Experts of a small language model.
Size: 9 layers, width 192, vocabulary 4096, 30.2M parameters.
Experts: 32 experts in each of 9 layers, 160 SwiGLU neurons an expert, 2 picks a token, a softmax router, a shared expert of 128 neurons.
Training: a variant of Adam for the experts, 271M tokens, 5716 steps.
Below are experts of layer 3 (counted from 0) of a mixture-of-experts language model. Rows are named router (the router's row for the expert), gate (a neuron's input weights, with its number), up (a neuron's input weights, with its number), down (a neuron's output weights, with its number) and show model dimensions 0-63. Each number is 128 + 32 x the weight over its row's rms, rounded and kept within 0 to 255.
After each expert's rows: "gets" lists some tokens that make up at least twice as much of what it gets as of all text. This comes from a sample of Wikipedia text that the model never trained on. Tokens count by the router's weight.

# expert 28
router [120 140 137 168  95 119 102 103  79 108 153 126 156  87 129 150 138 154  96 161 110 122  62 186 138 158 151 124 102 125 139 117 113 147 138 154 183 150 113 102 152 176 158  83 115  99 105 110 120 144 146 181 155 158 117  63 107 117 136 149 168 126 167 112]
gate2 [161 127  76 116 130  79 165 119  86  82 125  93 118 173 187 196 150  69 169 132 135 108 108  67 106 159 117 137  92 115  61 148 124  88 123 120  82  69 106  99 130  38 151 126 128 109  66 144 130 102  92 123  85  96  86  93 112 128  88 155 126 150 140 176]
up2 [ 80 135 198 129 110 168 134 135 119  82 105 129 133 131  58 179 170 135 141 126 155 124  85 140  72  93 155 125 168 101  74 133 153 133  83 102 207 150 107 144 126 180 100  68 109  72 166 118  85 121 142 190  71 189 104 143 100 127 150 120  90 117 136  71]
down2 [148 117 119 135 149 101 143 137 137 120 163 126 142 167 114 118 152 145 180 130  50 123 113 116 121 186 191  98 151 142 103 118 124 146 145  83 153 144 122 129 115 146 122 134 101  91 125 138 128  98 157 148 121 127 134 179  65 135  88 117 185 155 140 134]
gets: " the", "|", " this", " b", " main", " f"

# expert 18
router [132 134 133 158  55 150 134 117 138 146 142 120 186 138 152 100 134 162 165 115  62 152 141  84 182 114  62 167 108  88 141  90 198 106 143  76  97 156  91 125  93 153 170 147  73 120 150 103  96 103 112  66  79 102 108 175 137 178 149 142  70  92 144 116]
gate0 [107 170 144 147 155 133 109 138  96 128  97 198  90  87  78 152 144 122 170 179 128 150 161 109 103 155 123  52  96 185  85 128 102 175 117 112  98 164 181  72 188 165 105 136 159 145  74 168 102  93 109  69 133  99 140 131 179 165  71 128 105 163 152 120]
up0 [105 158 154 151 165 164  73 155 113 118  79 162  51 147 123 154 138 133 132 129 106 150 145 125 109 145 123 103 153 140  74 130  87 161  70 101 138 171 142 102 117 124  63 115 140 129  91 177 142 141 171 104 141 110 176 127 122 160 108 149  76 107  94 147]
down0 [100 152 119  73  86 131 143 105 133 157 124 112 109 101 122 126 169 118  91 167 112  95 160 189 128 133 115 152 141 166 148 136 125 137 141 118 128 126 171  79 142  79  63 131 171 118 136 155 145 167 138 184 117 148 161 192 142 116 143  89 109 107 167 141]
gets: "\n", "-", "en", " in", " In", " he"

# expert 9
router [130 172 102  83 138 158  99 132 136 104  79 157 141 100 115 137 103 123 127  92 126  64 111 129  95 127  97 150 121 150 113 132 132 132 132  81 116 121 172 127  95 140 107  92 119  69 116  98 107 152  83  84 121 160 107 178 117  78 150  87  68 122 101 111]
gate0 [172  82 178 146 117  78 155  91 145 148 157 123 201 113 150 122 106 167 124 164 147 113 137 152  96 203 147  77 159  64 115 122 130 113 134  91 146 131 176  92 166 163 148 130 142 127 158 132 124  99  96 188  75 109 168 136 173 189 121 109 110  97  88 104]
up0 [105 226 115  92 150 100 130 122 163  94 142 136 109 131 115 192 103 134 113  65 138  70 190 124 184 160 116  98 132 162 140 147 120 115 132 170 161 162 172 181 144 164  98 190 117 132 155  73 144 108 169 154  98  97 199 110 142 110  78  94 110 169 137 111]
down0 [138 132 179 102 163  80  91 112  84 115 111  57 129 161 187 174 173 136 103 136 140  80 201  99  81 178 132 144  74 142 147  96 130 148  97 133 129 104 173  97 169 117 200 139 152 144 113 120 115 182 190 190 151 135 138 135 150 138 140 167 167 104 121 156]
gets: " |", "|", "er", "\"", "ing", ";"

# expert 24
router [ 70 146 110  67 160 162 159 150 179 117  32  89 149 136 134  84  77 112 170 127 111 112 155 108 160 112 108 151 108 130 153 159 145 147 161 125  93 138 111 102 135  49 142 107 116 160 162 183 179  82 121  70 173 176 129 162  98 112  60 166 126  96 164 114]
gate2 [135 143  91  77 101  77 196 140 114 124 156 123 122 112 145 101 135  98  94 105 194 102 116 125 157 152  57 145 114  94 178 108 103 122 171 114 102   7 124 143 148 117 141  53 125 157 147  97 132  55  97 126 133 127 129 134 107  66  89 136 106 170 160 171]
up2 [170 117 138 190 148 151 148 119 155 132  97 179  88 116 164 174 145 147 152 135 104 112 132 135 110 140 186 133 102 138  84 185 106 138 124 148 139 129 128 104 129  93 119 111 120  95 127 100 134 132 168 164  96 124 146 122 120 135 132 131 105 141 134 128]
down2 [130 137 141 171 112 110 153 131 108 120  95 153 145 140 148 110 123 116 110 150 142  91 155  81 164 157 148 144 139  91 134  93 107 133 138 136 149 103 104 131 111 138 126 133 115 116  88 110 173 135 180 130  87 108 113 106 113 106 122 148 141 115  96 113]
gets: " |", " on", "s,", "In", "es,", "A"

# expert 19
router [172 103 105 118 105 143 104 136 130 160 110  47 157  99 150 127 122 152  98 141  62 126  82  97 105 179 157 145 153 122 106 153 204 152 114  77 141 139 100 169  94 167 169 105  89  88 140  81 115 134 129 146 160 198 181 144 164 132 131 101 148  82 117 146]
gate2 [145 153 116  66 128 152 142 171 189 164 104 126 135  70 115 144 135  80 136  82 114 190 139  56 158 108 135 123 191 131 140 169 126 171 129 121 131 213  93 116  97 132 136 107 100 130 119 175 134 106 159 147 139 141 130  54 112 107 153  33 139 152 119 111]
up2 [124 124 136 108 124  57 168  88 194 146 144 167 136 128 104 221 157  88 127 101 142  75 153 149 147 119 126 105 159  85 146 161  88 126 159 110 176 174 137 136 120 161 142 120  90 138 132 149 112 102 159 165 161 104 156  61 108 138  93 104  84 196  80 128]
down2 [118 158  61 103  97 177 153  85 134 194 161 128 105 139  92 146 173 169 140 135 111 182 170 122  60 117  94 139 102 142 119 108 146 120 193  73 160 127 150  76 172 121  90 108 129 153 174 132 162 148  83 126 142 162  97 108 158  87  75 126  91 102 148 136]
gets: " ", "\n", "-", " It", ";", " also"

# expert 5
router [ 92 111  77 128  57 105 150 126 127 166  91 118 170 105 143  82 156 167 137 123 116 164 122 100 160 119  99 154 112 108 133 111 203 114 106 109 119 166 111 137  73 158 141 143  98  94 144  81 114 154 122 137 117 148 137 137 156 130 175  87  75 119 162  75]
gate2 [129  84 119 186 125  64 153 169 127 114 177 105  85 143  96 131 120 108 189 160 117 130  83 124 178 102 126 132 153 178 168 177 146 132 133 161 161 160 127 163 130 158  78 131 178 159 145  89 101 132 121 155 123 174 163 125  92 147 142 185 158 132 122 209]
up2 [195 149 151 118  73 157  73 168 118 171 183  77 126 110 171  68  66 107 166 186 142 152 126 122 133 150  38  85  98 139 145 145  97 129 157 125 136 164 195 163 118 158 130 123 105  63  77 129 136 118 152 185 156 145  90 121 113 141 130 163 183 157 135 147]
down2 [159 130 144 170 163 151 149 119  96 175 105 144 139  94 203  73 124 107 123 142 158  67 116 121 103  86 142 153 132 142 172  98 135 173 137 134 131  91 193 153 163 131 118 116 195 100 105 116 117 186 131 140 158 128  59 146 143  84 147 148  88 177 128 163]
gets: " the", " a", " D", " in", " d", " c"

# expert 17
router [127 158 179 134 169 164 112 149  75 139  97  61 153 148 155 180  76 169  66 126 124 126 112 140 112 146  85 137  75 139 125 107  76 136 105 124 131 192 150  49 157 127 192 164 104 147 119  92 166  96  44 109  91 105 132 130 107 130 131 153 111 146 122 136]
gate0 [144 131 173 170 115 131  98 125 174  58 117 134 144 126 113 161 141 120 128  65 134  95  87 168  63 123 156 143  80  67 138 129 126 108 139 131 109 128 119 129 194 115 123 152 170 125 157  97 142 122  80 161  98 103  77 153 115 116 162 118  83 116 134 147]
up0 [135 119 114 105 128 154  98 103  73  95  88 104 122 103 135 165 132 146 120 104 150 151 108 112 143 159 107  92  64 111 103 187 151 161  85 126 106 136 126 146 109 158 139 153 171  88 169 111 155 143  73  88 115 106  67 136 163 146 136  76  91 157  81 153]
down0 [ 98  99 132 129 161 136 100 144 115  92  75 110 121 152 136 110 103 131 193 159 168 149 134 132 161  96  98 123 166 129 127 147 122 100 119  75 161 158 105 130 103 122 106  74 114 141 171 145 162 139 162  94  92 135 143  94 144 161  70 181 141 147 104 150]
gets: "ed", "s", " of", ")", "==", "ion"

# expert 14
router [ 66  93  80 137 124 159 161 127 122 141 132 174 109 105 107  77 158 178 126  42 128 164 148 121 166 118  98 151 109 145 114 147 190  85  82 141 119  77 137 138 101 204 150 137 107 100 124  36 136 172 147 117  75 120 112 130 156  99  93 118 127 124 157  75]
gate2 [125 164 146 158 132 120 102 156 165 120 120 172 138 142 129 120 116  91 116 139 245 122 161  61 140  93 123 150  80 163 148  73 133 145 110 163 186 149 167 136 158 141 127 139 138 163 126 129 137 135 120 129 129 188 106  80 118 170 104 129 140 121 150 148]
up2 [141 150 126 138 163 124  79 120 168  96  90 101 124 127 133  76 199 137  59  92 120 125  88 159  82 105 171 118 169 121 109 156 194 107 142 160 121 101 172  80 129 102 179 139 112 133 146 139  71 117 209 123  93 173 134 161 170 187 102 148 138 133 115  99]
down2 [125 116 109 137 162 171 137 146  91 183 186 115  95 107  43  71 120 126 124 107 164 133 167 177 120 117 113 124 125 193 111 166 100 114 136 103 108 124  81 188  95 130 169 144  92 141 128 113 112 115 159 133 201  94 117  78  95 112 128 157 201 178 118  84]
gets: " was", " is", " were", " are", " H", " R"

# expert 12
router [ 81  98 151 112 149 128 130  89 114 178 120 158 163 156 141 103 128 148 137 149  61 113 136 107 199 115 118 128  74 137 148  91 183 160  91 165 148 127  81 101  76 150 157 119  89  76 184 100 171 146 117  90 101 139 109 137 113 159 145 104 105  91 157 122]
gate2 [106 211 189 138 186 157  71 152 146  86 150 147 114 112 127 121 118  92 157 127 143 121 149 140 101 155 126  90 119 143 102 134  92 103 121 121  86 150 175 162  81 152 102 113 154 128 101 109 145 119 155  88 125 117 129 206 133 120 126 121 131 122  61  90]
up2 [137 118 150  94 109 141 156 162 130  85 161  82  86 169 130 173 139 131 179  91 153 115 145 134 114 146 124 102 159  71 164 124 153 104  93 140 111 113 141  69 127 129 133 136 178 147 120 160  79 181 169 167  88  78  86  65 116 113 172 153 183 127 114 146]
down2 [125 115 164 116 132 129 151 118 137 125 127 154 130 113 193  86 120  69 151 136 175 175 138 162  75 119 145  88  95 113 147 181 179 177 121 105 170 141 119 106 182  92  92  65 101  87 134 111 133 137  63 127  67 119  85  97 123 148  95 132 101 153 104 114]
gets: "\n", ".", " L", " s", " ", "s."

# expert 0
router [106 138 101 148 103 122 141 142 155 106  45 172 146  79 124 133  90 109  98 114 114  99 221 119 151  69 166 126 141 202 125 128 142 120 176 142 113 131 130 137  86 107 119 123 150  92 140 149 193 101 125 192 167  77 148 129 178  77 104  98 145 111 142  99]
gate2 [ 94 128 182 110 115 217  91 117 104 139 143 172  91 165 122 136 186 130 123  75 135 148 149 151 143  76  59  77 119 108 122 160  96 143 113 125 100 128 135  55 136 159 156 112 187 104 138 109 153 159 112 160  60 136 100 127 108 145 152 153 155 125  98 139]
up2 [154 118 113  73 127 148  90 121 104 124 149 178  88 173  92 156 187  82 137 119 154 155 155 159 115 143  88 126 148 123 134 148 135  99 110 160 206 161 119 131 148 218 104  59 181 145 123  72 103 163 155 131 120 156 124  89 103 147 168 100 128 138 160 127]
down2 [163 133 101 133  98 168 111 115  90 118  61 145 126 117 207 224 194  91 122  78 162 100 126 114 163  46 126 106 152  85 167  82 149 192 130 155  75 111 140 103 152 164 121 120  85 189 149  96 180 102 124 133 176 151 138  93  74 136 125 169 135  68 110 156]
gets: " as", " by", " with", " for", " As", " to"

# expert 13
router [110 106 115 107  77 106 155  76 128 131 159 146 140 133 112  63 192 174 145 139  91 178 127 142 186  81 137 138 116 103 151 149 173  98 147 138 150 147  93 117  81 137 110 117  83 124 116  93 181 168 181 106  90 141 120 125 107 155 173 107  63 100 196  67]
gate0 [ 98 116 140 125 140  91 128 155 125 137 121 101 114  93 112 105 113 116 113  68 155  14 139  80 124 109 128 217 155  95 148 116 136 139  59  69 169  85 120 176 139 120  78 130  74  97 116 117  75 152 192 153  90 169 148 100 144 123 146 111 124 109 106 126]
up0 [114  77 140 132 131  64 148 134 188 129 162 119 140 137 122 129  96 132 111 155 128 121 125 115 111 120 141 165  88  84 101 113 107 165 191 134 118 117 112 109 147 120 133 127 110  96 115 120 169 117 110  81 121 115 124 153  76 151 180 104 155 166 136 140]
down0 [148 129  98 130 125  48 132 166 114 127 131 110 130 151  80 142  93 180 147 158 138 143 164 147  98 189 124  78 193  96  86 143 175 134  91 100 113 123 134 184  85 170 189 109  77 113 160 100 152 190 153 117 161 163 143 124  99 162 120  97 134 157  88 201]
gets: " the", ",", " in", " of", " R", "1"

# expert 25
router [162 151  84 147  89 126 154 121 112 126 137 105 180 125 113  49 156 161 136  98 118 201 122  76 182 101 134 189  98 109 125 114 181 136 129  94 117 153 133 118  95 166 169 126  58  94 115  71 102 106 117 105  94 189 163  73 136 114 147  96  61 115 149  68]
gate0 [161 171 136 122  97 135 165 100 106 135 101 143  79 104 148 124 127 113 167 135 137 142 138  98  85 156 137 151 132 162 115 129  71 120 130 111 151 105 133 109 133 181 143  54 137  72  99 171 151 129 110 119 176 112 150 111 105 143 130 181 115 170 145 200]
up0 [104 148 112 185 119  81  95 120 161 169  83  98  82 165  75  84 134 127 171 178 104 185 116 140 177 139 184 157 106 130 189 146 125  95 178 149  57  74 117 115 127 163 126 132 114 107  87 136 139  78  73 150 160 117 125 121 120 133  61 107 125 130 112  96]
down0 [ 89 131  53 102 182 103 211 116  99  39 153 154 185 131 153 146 138 140 106 171 162 134  86  96  86 119 110 116 125 174 127 157 137 126 125 123 112 157 146 201 101 134 170 136 177 186 136 137 126  56 138  93 171 113 117 150 118 144 150 128 209 144  81 203]
gets: " the", "i", " in", "'s", " 198", "t"

# expert 4
router [ 89 128 122 140  59  97 125  80 135 182 116 174 175 129 123  98 137 133 191 113  69 203 116  90 129  87 140  88 132  75 185  99 192 120 134 131 124 109 115 155  76 131 170 128 118 111 163 107  35 108 109 147 128 157  78 110  82 180 120  99 115 142 143 104]
gate2 [132 162 148 110 169 151 142 118 161 160  96 175 131  87 125 135 106  73 159 111 132 155 193  91 132 136 104  61 190 111 176 150 196  97 136 113  90 140 150  84 131 132 133 122 158 130 109  68 166 102 150 145 176 108  81 100 119 151 161  91  83 158  73 129]
up2 [148 103 144  74 149 113  84 154 148 148 134 120 136 122 141 151  96  29 139 122  55 149 182  99 142 131  79  98 142 104 179 138 141 154 119 134 107 148 122  74 160 191 136 122 218 125 116 122 143  71  90 160 176 180 128 107 176 108 164  98 110 172 158 126]
down2 [155 134 206  77 107 176 115 152  98  95 149 150 150 146 117 157 104 142  57 110 118 166 171 216 123 164  95 138 148 127 128 130  91 130  97 150  78 114 106 128  99 136 143  98 164 132 169 138 130 162 152 118  88 134 169 120 132 206 104 109 195 152 114 109]
gets: ".", " B", "-", " G", "l", "an"

# expert 15
router [108 106  47 135 107 140 118 204  46 169 116 120 137  78  88 102 155 146 168 115  91 180 167 134 164  98  80 114 133 135 144 168 121 160 139 136 127 172  89  96 101 171 127 107 127 130 114 120 173 102 107 126 123 128 134 119 145 140 131 101 118 190 206  90]
gate2 [109 134 169 104 124 132 116 101 127 141  89 146 163 121  97 161 136 114 124 130 127  98 146 128  69  81 139 123 138 171 171 116  96 159 120 127 107 133 195  58 162  99 142 108 182 163  85 143 164 142 147 120 121 113 166  75 166 158 150 134 113  85 101 160]
up2 [132 144 170  96 152 115 149 125 127 141  74 160 175 150 162 162  83 136  79 163 148 183 178  99 137 153 176 135 106 108 128 104 114 118 160 144 120 164 126  68 117  78 149 135 146 165 133  94 139  93 124 182  70  85 120 131  97 164 130 150  58 126 112 132]
down2 [ 92 147  99  99 142 116 126 106 125 164 118 152  44 141 114  72  97  80  93 102 102 133 121 122 163 110 132  92  76 131 136 131  56 144 147 122 144 170 149 139  91  55 123 170 133 141 136  97 223 159  62 166  91  69 106  95 162 128 141 158 152 126 127 158]
gets: " of", " 0", "-", " and", " to", "ual"

# expert 11
router [126 133 127 146  74  70 113 100 110 165 161 140 132 154 104 106 139 178 126 138 118 130 115 109 152 103  99 139 101 128 170  89 184 177 134  91 102 185 100 158 104 150 121 147  98 108 164 154 136 169 124 136 165 117 122 148  89 130  78  53  70 122 156  47]
gate2 [ 88 172 158 172 130 156 111 155 196 131 130 136 104  88 154 170  90 127 170  41 117 145 174 120 132 161  98 124 130 100 128  56 140  80 130 117 120 131 178 139 120  76 154 127 113 161  98  63 115 113 104 101 165 104 128  78 140 109 148 155 124 137 118 166]
up2 [ 91 122 103  51 130 121 162 122 113 130  78 116 158 202 142 112 161  83 104  68 113  97 184  50 109 168 107 124 101  91  71 122 153 134 154 131 152 185 167 120 121 160 118 157 117 182 132 115 133  92  94  91 125 151 154 148 187 153 124  93  69 113 146 136]
down2 [110 198  89 136  97  77 135 127 146  79 111 154 137 114 144  98 160  68  93 115 100 105 132 126 153 130 111 155 119 102 144 103 115 135 117 119 101 145 118 160  63 161 116 199 148 119 145 121 178  57 106  79 116 125 142 154 153 128 103 116  53 116 121 138]
gets: " |", " at", " K", " the", ":", " to"